From a checkpoint of a small mixture-of-experts model trained on Wikipedia: 48 experts in each of 5 layers, 802M tokens.
Below are experts of layer 6 (counted from 0) of a mixture-of-experts language model. Rows are named router (the router's row for the expert), up (a neuron's input weights, with its number) and show model dimensions 64-127. Each number is 128 + 24 x the weight over its row's rms, rounded and kept within 0 to 255. Numbers have three digits each.
After each expert's rows: a language model's description of what the expert responds to. This comes from a sample of Wikipedia text that the model never trained on.

# expert 13
router:150143104198136139135106134156164135158148115135104132132127120121157163134111104133118133136117111117139127092169123142177091109157068123105119138128130104122119138126118148157101132144084167
up0:113130113142132128117184136145124133116177117132048103155136151124117119080120109166173103100115123179092151112143152133143113121122160140149103154101144141118075178171148154125097156118099137
up1:135109116117099156110159160112169104124151118133144129132126092139117162163150152132134129124140107162172156133100107137083117096088139134082102163144102120138132177110136142174126181128133124
up2:128100196114099115141134114146127097106131138154131135168145123125133128092142108113075098114105124164096092094109047106173121142117147128123114086139101109170136140136127118160112084154088123
up3:117144168108129124140121129144108104128152130128155142146146112119192123120117144138112167155129161148162107104123143126117109146120109117134111159135137138137138104106062109169102170140156145
up4:148103129105148157092110117111147146134132150117144141124133112128151140121106130110150127125160155125148060089151139164108117148138129173092100118138118149125152129140082107175107142143118137
up5:147189129121134127161085145135153127116125158088145100160114141126142106134115118166136129136164151102154139145134099141133131129157127075164094149110123112083135100126118167104102122139123153
up6:114122140114135106163131117074150107094136122137135125146143125130157150133149126112143167162095140176104070135123119146188154076099089153145138114122139101132110164141125133122151142101135145
up7:160065112114136179131141135143143146144131163156148154123166150120131143174119099136142138136112141102166132142148178083164108116099122099113147113119120098126099145138125130153075140089133158
up8:141132143133118109117172111115125171097132163119092143102132094131045120144113131099133149086182159134129150145137124145158072132131134126141134117137152135124151118124115104147128134085128139
up9:109147119125155138179108113115100141128103169129133138163124099093164095147113178136100128133119093142178152111168135132089105109146145093108166149119094142161157130176133148113107165118119166
up10:135103099126142161142149144090135087121118155077139156139093141137086101144149135129118168138121113143156146123153105091103144099129138132137109146102159118159117099110135107152125153144144156
up11:120130110135058117092137090114121111137138109086121174182182149123149145154134125126132133110118144142150146133127050152081131102137142158136101124089127100148112140131162134177122140098130143
up12:158135139154117126104153118105160144135128140153144118087119084139151128145115124145133172120142134123103114121109135125129158114144083139129116076104141110106112150088152127111089155118131122
up13:151148131134122133112137134132142159143127127174124107126154096127108173135143104131144138125152142151120133108104142106184119088126119176133106109127118132074165181111119099119104142113154115
up14:161178090078106141142124147126126070109157130104091131112125093113107120096121073144136086089150091095118153124085129130118148129133104148136101156139091128163107138137164160095151168097110083
What it handles: Commas. Commas in running text and lists, after places, dates and names, such as Chiang Mai, Thailand or after a bye week, the Wolverines.

# expert 40
router:154121103148174141092152156177162170124134155118100147109141122155154117137103133093122112116132118102109101129134142084156130112122120129146139126119104104082119108147142128135104136144097137
up0:121152136140121150137136099107166136120127138114116150143100136145128177141137148118107156137124132118121136130120067137100143128104122156124118175145103126095149100109104108141122158126125087
up1:108128106106103118118121136144143139130158164189137123141093093068125167124111136143128075122222112118145160125139172130142138086116107113136093107112105141090120142123128190165136145144123150
up2:158138129151128148135140090128124157113163137113071145150134120120187113150117130103060137151119123103149124150128100119159147122167126115155149175130149130109123172140120140136120139151147137
up3:131113156140133136093119153106134123112096129054140103137096129157150132068171115119148098116123122134100148144152163094117073087103159112145121117140107129132139135112152102118105088132101163
up4:180143099142104106101131115104116089136094137146109122175107118140129136109118120152155146154135138126105089129127115124129127090152100100128099118113152117130087082143142123102109205181142129
up5:122127109165090138128146111148134142121143113112127082120129113173169147144154105095090097099137120092127127118113140101134148123113114125136124107087148163117183128080163103135158130159111127
up6:125113126130122145120141121161132088129103103096116129137183166174132140127099148160082112120087118119129109150144149127156119174156116133154143136112107141158153126137146107126115108178086125
up7:128150147095157124142177106158129117124101137147137139145149117105147147100169155114178084126147125141132111135141131088135128134112136123152134114048122110142093132117112179123108119102113181
up8:193113191146125123104177158147102126124105113120094146165151114121090126095140103163170141120134127102119115156144110116148127082148112111147131130132148141112122084136181119090130126149174114
up9:115106101180113113122154171144108133130134116125126119124142134132113182108114089127168154150107124128082180133135124166132131135166147144137163120150120143125103102094108112118137146162118119
up10:128115125074142115161155133128109129155126126128116116089125126144132171134161143121127118085123104154130122149145107120099086125114100160128109135093071142131101132119083172154127140144147178
up11:141148063128118112119132154153115117143161084089139132134125136143101167137120115095113111153155160109124123150171123142143159108140145151139161118129145139136148139113149114133125101107117159
up12:152101127143132106108155136120134147099143182121110125139149084136114118124098142150136153106167143115103135092160127148096089083148120147146103142101112132099123137135155142136134175159134100
up13:140082132173141071143086143172147147187135118137147091133118139162103147146127069110100125162132096157142171119118106159120158107163119135140126120166140106167128140154128129120151140110138140
up14:147106098146164151132159112169135108110170090125120143138164115130104144126127139147140153106116099087112140152133163165118076162147132119159116116113141130155114121152098078118140137134124171
What it handles: Years. Four-digit years after in, months or office dates, mostly recent ones like 2014, 2019, 2024, plus century.

# expert 11
router:142150115154132094168156137138098093148117116135105148137156103130123172144094151113094108138131153126127099125133147128116124114146127136100084159131146110093098132106146112142126129151139139
up0:142103143132111135100078118106140101132153093147158064155130167121120119131109107125118146108104170155138135078106109142134101106105122102121154147124167121106109129158143131127138153064087164
up1:109182123177128091143107113101126132109159092100146129131145136161100140101144100124091137151117141149153115113114169169149099120151113150117124113152084121162067174123109133135151108099137122
up2:109130124132088132107129105153119110155146134125112154136082133111103168132125136137092138107129127075143093134112180133116106114157104138107127118156117142085135110126141117137141101134156114
up3:134137110128138110152118151113098153087139136142146132108115174114126145193121114104170129110123127151104130148195100172137148151138133131127109107142150093122174114125141111136116135127109128
up4:125136159141135110157129128120107136101126094124144164102098141103133145103123114125128165124076138148129114108096136147094166136105094186094109158125141141148139147154134139132111136121123097
up5:151137106106125153153158113115151070141127096148146129130113128091159140145098122133105105120148085129135155167114122136136107135166121103140086157134123153180119161177128125127139098073155139
up6:157147146129141108132158104123141113108165151163126131118133107142096149121198137122118082128151157129122158067116148190134127126114086107122139129128145137109122136150134140119126161115092171
up7:127125097143153096097123100066104080105125119116121148090124095163137148142119187176110185112119137115142141109126114191125102109103104142136183098101077153074150113094122138153108136157137105
up8:105113137137160092175166121108127085110112166157125156160089061183109125132106169136096131151118128115122114141157165148113128103122121134114116128111126105077141161113127129104090130141128106
up9:138165085136114097122127126167111135101101126132148135108145122172135075160152157131166099135128130086174102131092155084133129098114126113138147127096134089101133106073119122153179134117149141
up10:165155145133110119103124145144129154134122141121114153135146115116104111156148084122155128129141149126106135146181114120126091097102165152154133124065149066100111151152129101148120091147144174
up11:141155135141161118134131106131092092112098124156122165080088114093107102117158114097157135139164155131144159105123130128107110143118134106124102165133111175105132146134147110125119118095110159
up12:115163122136108170156137156149162099148130160120133113140150124098164136159131109154090133102125121142148106122115122072104147105123114174102126139118147112128112104160132109092116144141131145
up13:118154135115125132161079126154141132117135148132127138116118113111116113129133097151073159079147100160134160078125125162103162112129125126096098149155160132123133092110164122126134121163134149
up14:113174132170083089154103122135129103119128116145128133138107128120142090130124082092134130107196164111142132148137126094157115121119132154110147141142165124136114088116108178108128127121136122
What it handles: Word-initial prefixes, As/No. Word-start pieces and prefixes beginning a word or name, such as Pro, Pre, un, dis, sub, para, plus function words like as, No, under, due.

# expert 37
router:119105130140168090142157109200138132136147111135123145132141105100144144174136144110097084135086119143116131097110151127162087142117105128147145146112133088122135151140172098148139151168128165
up0:126149123105167115128084116092133105131161093118132138158130158107161104145130128130119137101107100156126103091128149158117136157160113169149124105089120143122095184172093119114134163182146102
up1:136103121102090162147079094126134128103156109133120147139174142137145163119155124150083135140108139169110117101102127143143108080126111167147152125112124111169129142132143071178133146156111107
up2:158132143115138095150151164108116154116139106135106140156084154124155130137149165117166129119080121106130112109077171145087160080147121093119135140149136103125140124160120110166133146148129148
up3:134158123144089121105152163145113124132125093168130150142122110140164113178117108128135138118129088140097162131105163121167148111143120136117151091136139125145090103128120144123085118116132155
up4:180089131119158128114115148153127138127174146100117174150113108135142144153147146133120148126117156120121097116099099139144133156127158134153163134107125103114092156123085133117141147127188180
up5:140107131122153096125161150185177132110126093100125154145133134100145175086168125141134175115093139122121143118119128149144123134135140141116145126137084109163137172180123095172086148080114135
up6:133178113088167133166172110129105092146157139133090153149160132123118131139080133162121148122130147157160151142122134154133117122143114081132128151125119167136080143111146118137140115165121178
up7:124150097167110176143160128106141155122178111179092101111117121126100096163163154126153142165131142142105145134141126112134132095103146095150105121087116134122143122120139129145124139126082112
up8:120119134125133101126144090094134138154167130160101097080173113157151137143117125168090128123143146116129119117107163115129129105149119119071138143129138093183120172084122110145107126160127144
up9:110112146158167121128129153120100088149133130177149119126135140114117142114136126119117132100108111135159120151084133120106161142141139101189116133091100097118089110172156112144116155135061160
up10:121123107151172110144135173131115125130076141126163131106112100152119102127161121088138095122118072153164129115094099156124140105060126149111125102105111096152119131151166114139076150137119166
up11:092106121100094092122132104078111091103083095161134157097086125112103081147133139130105159156153143147123122117135120136132184147124118124141110111156091156142108117121172110140129113102093140
up12:111146124158143126080138103100089146138107133102149116121095136107149125174113113114149126119086166133139124104149102113150100102120140082137144157090124097107135105074175136125136157140177131
up13:117138100121140160093119123159135129128154102152115118091105096131094123116118106114073112144101069100090135162114171142153126099118161087122140122139122090173133106164147120132154146110120100
up14:103124114128134108095117120138135156085141113118126147131118153106155116141149116160160192147120124126141082150122105154130180136133142119149109123102125076150113126149171158165110166147121155
What it handles: Mid-word stems and set phrases. Word stems split before endings, and nouns in fixed phrases, such as incorporat-ing, navigat-e, part of, the way, known as.

# expert 34
router:117115119165158107161129156147163093150122144128118153098144125123109126099124091059064097117126133143177144109161117097120143109143089144149140100134115115119099120126101064135113139135087124
up0:131174121117133146140089109109112134121104115107143142140140107169121120115124136147164101113133106104084113112149149110131136168132081147123173123122107152134122106161108078133154136143154148
up1:140139119155154147146149164127116104172087128146102143090189119103131107139165145132107119144122118104168172164137170119116122094133069158138135155150130148079099149084159088147160138121102157
up2:095154140123102114140126120119107154170100099143111151130113147141104157132126100080099109159161155111147079152118123125164129124141142083163086082151100122164136123126087153121112149146095114
up3:148119087134081129150138125129185141163118155121131161105148141117095094098132087090100125131151129155123133159084139128133111123132157122085130180127119127108135127093106134141141135131164111
up4:177106122100144154147079112139165162104135124050105132096118116131115101139148136126158136133104128127090132119158130100150127102135139149117102137119132172110139126091124147159077111122114169
up5:165142141105095105121097142119148115111105165106165141145121156139102114117096117133136109119140080128106136121132145144087125143158100113143112187129148112102117158154123095108074111151141131
up6:124128160180127161140146140172113130163150137092143109178124122152139100158113156134089125105137128132123102136168179146130167108112134166124151138110153132118183130128110147096152115110125145
up7:138165109109118131167103132168128137139149134146144132117179085155146128117159146106133130073134115128160136146106154123096111110084125189176140140113113162113134108107167123107132105075167138
up8:174149130135084142148099148156106089084124099147123075124122137088098170107110121109140127124137143116177147105151146135122074167132128131106144137097148145158111118117136107123106174142132152
up9:115101109125130134109115136109094154108117169129088138147107110161116126151171139143170180168125130139133154127154083121133148119171100141095116139135154186092087160130106154098137095114154113
up10:145122137145093118114157142119135143135107128138131099160140143134152115131181115101116140151166135139130166139094108105129131150119102134142091108126132130120090132182095139073141127132096111
up11:105107106144127143121138130135132099091133122097142113156099087120098105126161120146104111104116164154125128114112146122104139118140109144131114117112125163135120146112142091145172066151144128
up12:134117149098151118154137114169149116116108142158118118126105143127166125110101099128116112108145108165094133106184145081114132135122123160135137144146131131147116118135129143158145108160167110
up13:143125122106117106117147141125120130118106118135135140151157145132138071124131111101162109119117110136160140158128130120088192073095129143117107130087130094136090140122121131157112130157100078
up14:124150116118142144110134129123137135159118129150133138124115159149106140109126160133099128169169157132105125150163125137127112113130104100126132126145114104152126133120102159099084168134148155
What it handles: Verbs and prepositions after was. Past verbs and participles after he/was, such as began, won, published, and following prepositions like in, into, for.

# expert 30
router:129105117162157105075156125145092115130140122127095144098120152121183128107106130082124132132118143110198109119177116131137113154110117126102163145157111085098082119113110103140101156134107154
up0:147071129148129096078172134116145097145127119104138148097146137111138118107147120124130143141162114125099079152134097100131113114090144129117164124119085113134089118127113159133150113127151112
up1:194116116135103115114163119166099126136166114165128145170106141144175097092086150087103089084113150121135086129167047136109111129080132144111156138155125146177080124127117134159122109125148139
up2:124128115081154117115100123164100096075107138130152162129137143103111124146129136126137125133101180116135177113150113102116121084117175165118093110151173097109139075115091164172121153134141088
up3:184159115121111111100124123137130144129116133136142130086146142163121145104162112143122129128124111092157142115134117144133145150108119099158096141097092131124121137120160139136147125109131096
up4:189140186135150147136110103144123091128151117112143122161123107148153122162127108107126086113124095136161171132157106127116112140126143151132094142122127111155141146141110137110111145102135143
up5:190126127118124127131111116169116137122127143105113130125064172166107150141114136086144125117120133106151126151113124127126104132108119144179084170136140098124145136174102129085135174132110133
up6:118131156128141122097140119109094198156097116143074171135203115120158096108112099116136131103144127110173086185138102119137102130148184146114148155142117100129152162122166150137149173119128129
up7:129128104111127155090171161124094178112142138115136113132109117089115150133137093117082140136150137071161119123126110150126129138116165103132157132137132122096155151134086104127133173118110136
up8:154143121113150143145136165161094116124157159127102138125110154133105148164124154107164136130136064140131131104153162151135125123097102139162154125111113131126129124112125154126116151105118147
up9:145118165137136106105118117111098113134121122124133120113139133096148097143067137174133123171188108113123097148179140106164125102167142128129177146151117126176140151137163133123155103147103152
up10:147130114163142112125154159175112082114145094163109116111151163083133098142162099112110092108107074122136119144148097160123125132135070114131111121149154136149093122092110133147114140110135158
up11:167160150095152096147126113101122175134134113167089106130182165120115154132107122138151114157127139093118131087175125120094162164131110153111164118133106129166156147104142119158087130088120126
up12:148150140104166142142094098137111111155081079114160154106117130084170092095094080162164165168122123119144185140136085134096081118097115095096095138144123114135151140143080104118105146112124170
up13:157178131132142104124156112124117125120164166125165133111166137102112126072166092129143106114118142154127132156123157102118170124120107121135149117150127115098149133095147165111114148122123117
up14:148119130164123123092118155149093146071122138132108141118126122155162124109132110079150170122118120125114088143159175169081109115108102159109131129074102130134149148138128134164129124140131168
What it handles: Sports results nouns. Nouns and scores in sports and measurement phrases, such as Cup, Championship, Trophy, season, km, 6–3, third.

# expert 39
router:159115118171143160116137101142100100169142119129103182161154093138138114126141103122112133144126132105125108114152156112119111133139082137106142150161128098114129102125141119154161163168110140
up0:159082118091151108189127134133158139205123094127118134126102115131113156089114126115132117113115132135125136085136146105100133131079142157112102128137126112127141113100122134140149158165114125
up1:133137170162155167132118119138138117157133115069124130134093080128145145161123145157156155090137093165112141115165103151154105112154100112103122121160133147123114110150097129167124120112101125
up2:134138103146162156133139107170158143150139115146097110163135123117137112162107106155144163161156107139129110138146121089111132106130114126141130135122137147162124084120159108155180164111111141
up3:158162130119150162107102151173102124171138117121163091162136080167150166156146152120113093110108067170136113118122140121127145118069078105111155175179133106119112126137070104119100116125125126
up4:143213151126123132145095129076173126141122181110176145132144138143132138160129119145104096126183115133113080203131138114144107087161120135147148149124162140136136115114126164138144141115101116
up5:130166175143153168148132142092113165107111107128102118142162125103193112165156106140134165104129143133081132104128156131103095090140115112133098072152118173136097114083085134126136116097118153
up6:127130117139132138122110146159163119130187136135136129083133139125115165097098136105117156137140090178151161136165134089130130131106090094156104150125101140133135083110137119169121106122103134
up7:124126111156120137150136163103115096099092092163100099095115132086094090177151144140115130112164105126125129115122084087071152077110135098120138159177121130114101155120163140144131120127118125
up8:185106125140153125120132108104134084137174123126141146112145109108099111138163127158119162141125154126117108138129134084156130138138110181142120100165106111147097100156086132139176160104150127
up9:090151127106122191114172151120110120161138155090116151151114147143110136137125103140106146134138153107123080126155070186147134104151149104140108135139125128118119147134129111103125168100132178
up10:135111140128133113142094149151143116138140134125150082153135103151121148135123135141102173174132111086108106112127151151113126127093143165115124127102131106122153115148175160092121139149082153
up11:130164105156149120142157130108161103155161112134129117116128161118158110138135127131122128132144118153120146077126197161080124148138085161098094102147116140150123161105078141107127156119154119
up12:130114108163163089104159108160147132116124130122112094124101101131155123116078087128145121099156084118129102114107190155119132153129108160153099115109111096132118105102153147144119155101132112
up13:097153121187123066136132121144138087158149112107139116098106143141128121179118088128127126149139110106141119148090118129151134165148130080122156159130128103150130122111152131138138160106119145
up14:171106110145116109171119110121105107116162133148110109110105129130166146097131154151134102108127136135103110069138085152154101144137105127161152135131116118119102127125124126110132134108127138
What it handles: Non-English names and scripts. Syllables of transliterated Asian and other non-English names and raw bytes of Chinese, Japanese, Hebrew scripts, such as hu, ji, Kan, Yan.

# expert 29
router:153144091145154144170151150139117119149123141123097132124163131124149134098130117134103083153133126130160119118156135121107093137136134155099154130133154101098135137129114112130148127159130133
up0:115134110106134145098140121139139134152115144107102100170126094111113113119138130093127070110139184134154129118154126169117099122053127144114108139139156135142113126123126143111106160139148119
up1:129142116110107122141162108151074094101135120164112149123134130136168123077109120122150142126117163139123103091181120122130135124112121153153159135116138134153088101106070103138129158095123124
up2:122122124070127121152137168140093127107129103128117137134092107077132179112111098094111134114150102194148131137121132126149112128144116116141085158111110120086109165104151165064152132167125156
up3:138123155120106139105112140142145153105107139146151124124107111108130129134096097104134124135108153138123180089122136116135094100114104144166148124164089135128114118131140126180108169106126140
up4:137101117142144137125131102118142166151118126098159128106132134105167104146149106109144177113152145148176125148137142120127143149136133143174118090080148100140120161080099136155095137088096106
up5:130142133135100134088132160136139099090104108079102128133137113106143150108116126111141151103120129130111149147113144129106160132175120152150104135139169127143160123130142128088137128115124122
up6:151155137152112139124128135125110135138108093125130137143134144174122111138103094159119158098117106115124134150135097104103136164162101125133129122114087156136133065089119094125173146160136151
up7:119169153148139119104097088124142174122096160100128137124115155127178120140124128120103162120134167130151169098131130103132136166131120153130155103161157141159123112113123082136127158182104152
up8:147154146067124126074128129137107095158136117107075136139157099135129109097159149131162142143138145123118127136105127095111122168122145128132141165134134109138109162127177089115135128127136117
up9:109134097137168148135138104150115146085128097138135146144130125161098095127134122140105110162124147142100137162145146105064154124138161124122113130093103122133073170129112158126092144146112181
up10:166116128109127107163138134138110095145116142115136116143136164145088101152165094133136154078126141098116153160138105155139084154116112137181129135109148115120149158105115120127086111149143091
up11:113149122152103159113112137153113146115135109103151108149128158140103086104101115121139177109120135160109130102162148112158145110149133134174141118125125117130121131100090098098117152159066144
up12:145143136134121147117153128172108094113117162180170095117142155138099109111150101141135105108131132072158123159126125146080165116136115140147106130096154125114147131113134107140135207136109154
up13:140160092118133153134111110132099096166143057148149134126143128070100084126119093183116150112115148110146149135107117119111082130096145137149116120138087138130117181091156095150146149163081154
up14:171129182098163160127135108106122081147131118092098130126166130142110145115157136121167151159112090154152102094112158120103119178101158140143125107128116120170152144128154060119138140140110112
What it handles: Surnames after first names. Surnames and surname pieces following a given name, often in cast or credit tables, such as Smith, Johnson, Jones, Berlioz.

# expert 43
router:132130080164121094148131136137100141182130095162137120154163109136095163142119136146132115117075108098126106100151147152145119156154158167116164130120169134131117155121144105143127140179096137
up0:110113106141193113134054146127103185140132139124127126107138102138143136153117129138071193087155133161119151150115154090152115105134141170145103141162095094166137089106133162136115114114127093
up1:136117128127143171132142120151103119129133095170103132174121138159098143122078146157110137168147134096139103142098128093147132151158149135108178115107090162112139140110096127143156131140114161
up2:143148170105132155101132123102124060128134070102091145100123105144160126140160102152120097106095135129145115155126116134137124132140115141177136101145081137111158109154127122108200148079122133
up3:138130142169126182148119091103173160132174150152148145133123134114107119130155118148136123146109119152151140114117128104155133123178123113088118125140115140124083126152146116110095127120146111
up4:149096115106123128130116131139127094150117108139157118170149141131067136121109122132129151115099154134131115150141110173104087175105141103159155126131129141106149077152110091077111140135114147
up5:125121116133118146120080149149104104128153059151125116158082106173119154143171102133075094153188140111138139118126134164166104148115138111110128158134148166139109126120163145205103161142160130
up6:129144090160122115100070111144115099105121112156159143080144143096095100175069157106110146117121133108159110127117160141122139129136137119151132127088113094139120136153156103128081139118116099
up7:109114124104101127137130143121040151105144115127102112155104102117141107144128090104154087118119101149117165138151119146105105112132162145122158141088094110097116087121157122131153108153115151
up8:154128116100137152114095097118087109146107138115136096131150142140148113170141170144074126134154137133147118166126117116135094098157107142131115204113156144135149127111134127128199148148126155
up9:124132137141150112172138177104127159085156100141119106151122129128104151145102097155134148124175143136146118113175134156130135080141145158134108103105061127097104098118092121145147144110141128
up10:127133105125136080162129097136140101173131118095130152113150104113136123149098155110123149094127120144129128153113174155171128114107108119105125126130143142137134128148112126127130141089149129
up11:117104084128109202128141099158160115138099121107075143133116142156103137111097174132151157120131140136151132117141104111140086123139137152119163099123162106101141170121163114086149094134110122
up12:121161121117115138139107133135094094138096150134106131129105145124121112146108141136150119092108141134098182119154123146132112142140161138145096136076136136109121133131103123114108163147116117
up13:156156134140118146103119195124077129151136104154103104152110104169181179102121102105146137130094118115080137093165107189091128141130128082141115171160153128095174096122167118121130149109105138
up14:206151110165123117105123107149114159141161108103146118154154105154119130108122099147165114156097174136145117146122131169108086114088172131123155149111125117130131135116132154125150147129079155
What it handles: Proper-name initial syllables. First syllable of capitalized place and personal names split into pieces, such as Mur, Cat, Par, Roman, Jay, Kry.

# expert 42
router:138123113168152110134148118139144110182130113131123144114186117064178130111109156135149112127083129145135112099141116141113101133147107105101107112177162102132149109160134099144140163135122163
up0:142118110149066120117141127133135100115133157125173110105130140123106152155112102110142180123145136116157124118138126104109060149119148133116103136125163140101114120114145147115075141160116174
up1:090118156144100093159118143114118130126154115134133079131161106144143130152101112117134166138108066114158135101098110131119073096104125120132133131118145131133154104136121096139090201153105194
up2:126110115162127106133148152136121069143127128147130113121124142143133135196133136116136134129157164153141131103102145132131107092116100114151132180096132132162115171144099159101144140127116177
up3:110101088148139117120136130113192095148145101129146078170164139096142106135114141152140135095088139140105109118123066140100159082131130103109105126193165119110148099144127160107151146122123103
up4:104141072125131162132111124137109122135121076154101140115138118097102127108156105150152120131145159133141090107147180108162145127099155127107113129133116132102102142118167134144127138137160111
up5:125133106197110154132126110155090137118079041101100152121098119105137115170094148134099097134126159121084143138113120117096148117114122153144143096092145134174151126121137144122144146140116124
up6:095149130079138131145154136144085112114115102171085137122134129129146161144117164154151136108119111147131143115077152113151103096117131124112132141139149136152083168126134140149115112157144165
up7:132122116173180132143140088125087157133116152148128117122126106103148138153121145110147100132168146136107150160144142165152102109122109117085141106143162130110110107088093122124111121091123164
up8:132127107138128120118083105129149139128145126166152154135156140106107126109134111172096119089163124149111115164099115128147129118113153144115147117156119121108187122163112121149124205149118116
up9:088113150158126117102128128142140089165117163123108122094132139075124104156109139135091128112141091125107134164136081127148159103152164150126130148126100088101111148102121146139100123111168162
up10:105102101152131124113087151127143150149131098141115099128151095108152126097111141173127147159133121153129154127106128158126133125139140155086159105135105107111147115137148123116137124107173171
up11:162190067074126123140134113134129140150148109114112117113116125130122135110120115150113107136139111121111132131099133142107152157103096128065080124116149123131115127116148142125170118118150156
up12:131161085115091113154136101157138088143184117138113125198071127121084113112138156168177140117121126176113125132134138160082141124128127116134112095112124134134126100160093114118137138142160127
up13:150115117147156139156132114148124143161130115123099124148193138121182124143123105078145163085159149131137110102162127137150130149133113149110120146136113126139113120133138086096130149083113101
up14:137139090181137153135128135122112130163126140117115133147120145084113129108127158156114147146107114107108149177113133164157131097137095182096150106160135103161106133106132134176128195084122101
What it handles: Math and chemistry markup. LaTeX and formula tokens like backslash, braces, subscripts, frac, mathbf, alpha, plus Formula labels and biochemical terms like receptor, protein.

# expert 7
router:143133125158154137113113104178115129126142128135105133140155104151133129115140132121090109144143142122168126136142127141151151147166102134093113093171103107104160141121133120119145162130125110
up0:135137137129133102135086157143168132127135135102129096144145117172111099131162158140067104159146135121137103117083122094152121133097100138132163133143133136101106116139119148131137152063153137
up1:139109146114094131178102082171082153142118129110117126152110131091137146119148168128135113103147160127088139136151120104123161105131125134105141127139115155118162107106135141137097132116114088
up2:131119137124129136147118130175171113157128132133127114166112130120148119137129103151117124136138123165141105109135128120109108142137136119172172133117157145137104104127180117152140121149152117
up3:143125116130125143114147138106102112144130148097119132090093117161138120139107141106137124131112136134124135081143123156116127151140117147113109127158065111129095079120112111127136157158158116
up4:107090105101133121098099153136169129128106126135118133108154081104093093129135118120118143099153099151147136168123189146116130166135115118111113151092099147100118141138163127130132115108113112
up5:125128146116152144161154120150125107149149128169077163100104137118099092102150126123121090126135136097125150134119182110132149158110152167142167122119161145094089118121086143147120122106139105
up6:171134143139162146133110141138138142132149133121112056082127101102128145160129128167116152090127146088123151141128126147172128096137124069127101124132122117132098134133094092123111108123116121
up7:167144145124169128099138098135117132073143118095092110096130124122114158139126108124106110105126122128149131113139148095127113143131120112052152134111147113156116121116114082106132106142122108
up8:128137118154094094134154112185125099129143140112130160118108143130136123126113137139176135099194081113114118116151119127105105109134124150120078204171128121129170167170151138144104150110107143
up9:110117110165133128138117112132149112123127166152085114137130131151138110132101104130129195148119182114120138148110132119121102162127071136105142112104142123121146173158148109132104117159108103
up10:110168174105084090103138109102173123083133093135143071137156133140116170153143110139148161122105122144133157122130122191103144134105151130101125107109144105113088107138126143125121124131067135
up11:104147141152118108115061125135115108152138154155119123108154173131104106137142127123159103126113128125138102134139119086116164139131112118166158118148114084132105122113091094178135133114115137
up12:099161173088113146151134146145095109140139088169100102124150108129084159133103133187126158114143116125113102089141139166107147109138089107137139108149117184122145128109165145138109152142112170
up13:133143102165097121139136149186147110143153134128101105123121100137099141128077109172155139113149156108171090134113132122139144124117137116144098183138156129193120137111117123165193155128136115
up14:106129134144170131085129107158143132074108159107118089137138128118130116116149104142108161164108122149104085136150084125177137103113131115111118126120125125115078158136137121114107117104113115
What it handles: Word-final suffix pieces. Word-ending pieces completing a word split into subwords, such as -ed, -ing, -er, -ids, -ny, -ty, plus adjectives like hot and dry.

# expert 27
router:157118126159130081116150172164115123153108134133117163161112103146112186134146110094142084092110114136142124127134159161142126113138062143151189121143168102118153114153106053142131154145109142
up0:138147136147142111120140153129158151112099140115128132171117150120146120140152147167121130125114155125132127117124102116140095160104110116171150091125109124124129122112124090168138150129147190
up1:138130068106161152148138134138146147113114149096101134112133081144132132146155109178181131056136113111096108121121106136115135142126110137163133137139173126119137155148137146118073145161152150
up2:150120111086110137103159120123128133095141118186131156135166117135151134129145111145108083130131117123130170127138145150135124130095147162140139130157165090138147140169119111141125149139093124
up3:171108111159106181108092119145172127113114092145161120148092192121106131139082102116188152076152104165139107151139138143115120120119122126086157121088126120122131142111122120125140146099132124
up4:165127093157101128161154119115107137092164100136149129122148137124158089182139118138119110096119109144103151120152102148083122109116156125150174156142197121129146109153123131118139146107159139
up5:126127071133143153127123107134175131110118147137115109120126137145141154092140118114132118126127135149111131150131135141128130137098148122150165140121121110160182101127121117114131195114083143
up6:169131134083120149161145105140108114125162093156128155120114173100153132092103153122169101103144120154142142118121138118123134144170109141141135137121144135147160163149149102140125142123143140
up7:141074148159090137137160146159130136113143126136120093113148127147123158134077079117147114122144100184127142128137127095097125111100146094134096088181149151120155135117145148106095150144112122
up8:127109110156159116155161145110129125134103154148109108120161141117138165131176100128138145116103111110116126146157098143105087104088100170143140107123166167117116106109184126160161163154099142
up9:191118135130123123104155164119104144117113116137155182113134153141101140131125104147107120120151114128136100118163090115103115138095103136163119169146122116137085077123145126115136132160097145
up10:127136159086143145131170068166144090140153146141119133141133104134082154138121136069151113129152153143112141110140130131115113083105093118138157140128136134093130157139148083153130129157136148
up11:175140107172148134141111111098137167104155117098123099134134126127140105135124140104104142082107095104117126128135123142137191063091125153125117094157098123143143134148095090170157148152103114
up12:102114139151105137119171127165188134072146134120086122102153119143132133123105055117136100154135120101126131109160063143081120157100095125148128101150130126140109107155050082116119139158144159
up13:138134118114125113101197117104151103115142105147119121105116148158136136129174130115092102145099136176117151103158150128125151143167117195126134094121160103120150093106089131117121112131142147
up14:116069106147117142120154093121131127116085165115128160136129142159110120132108111110117150123137134125175141117161123126142120068092110141128122116111136125126119143100116149187112124140133105
What it handles: Opening parentheses, coordinates. Opening parentheses before asides like (aged 43) or (Gls), apostrophes, and infobox items like coordinate marks, time zones and Personal details.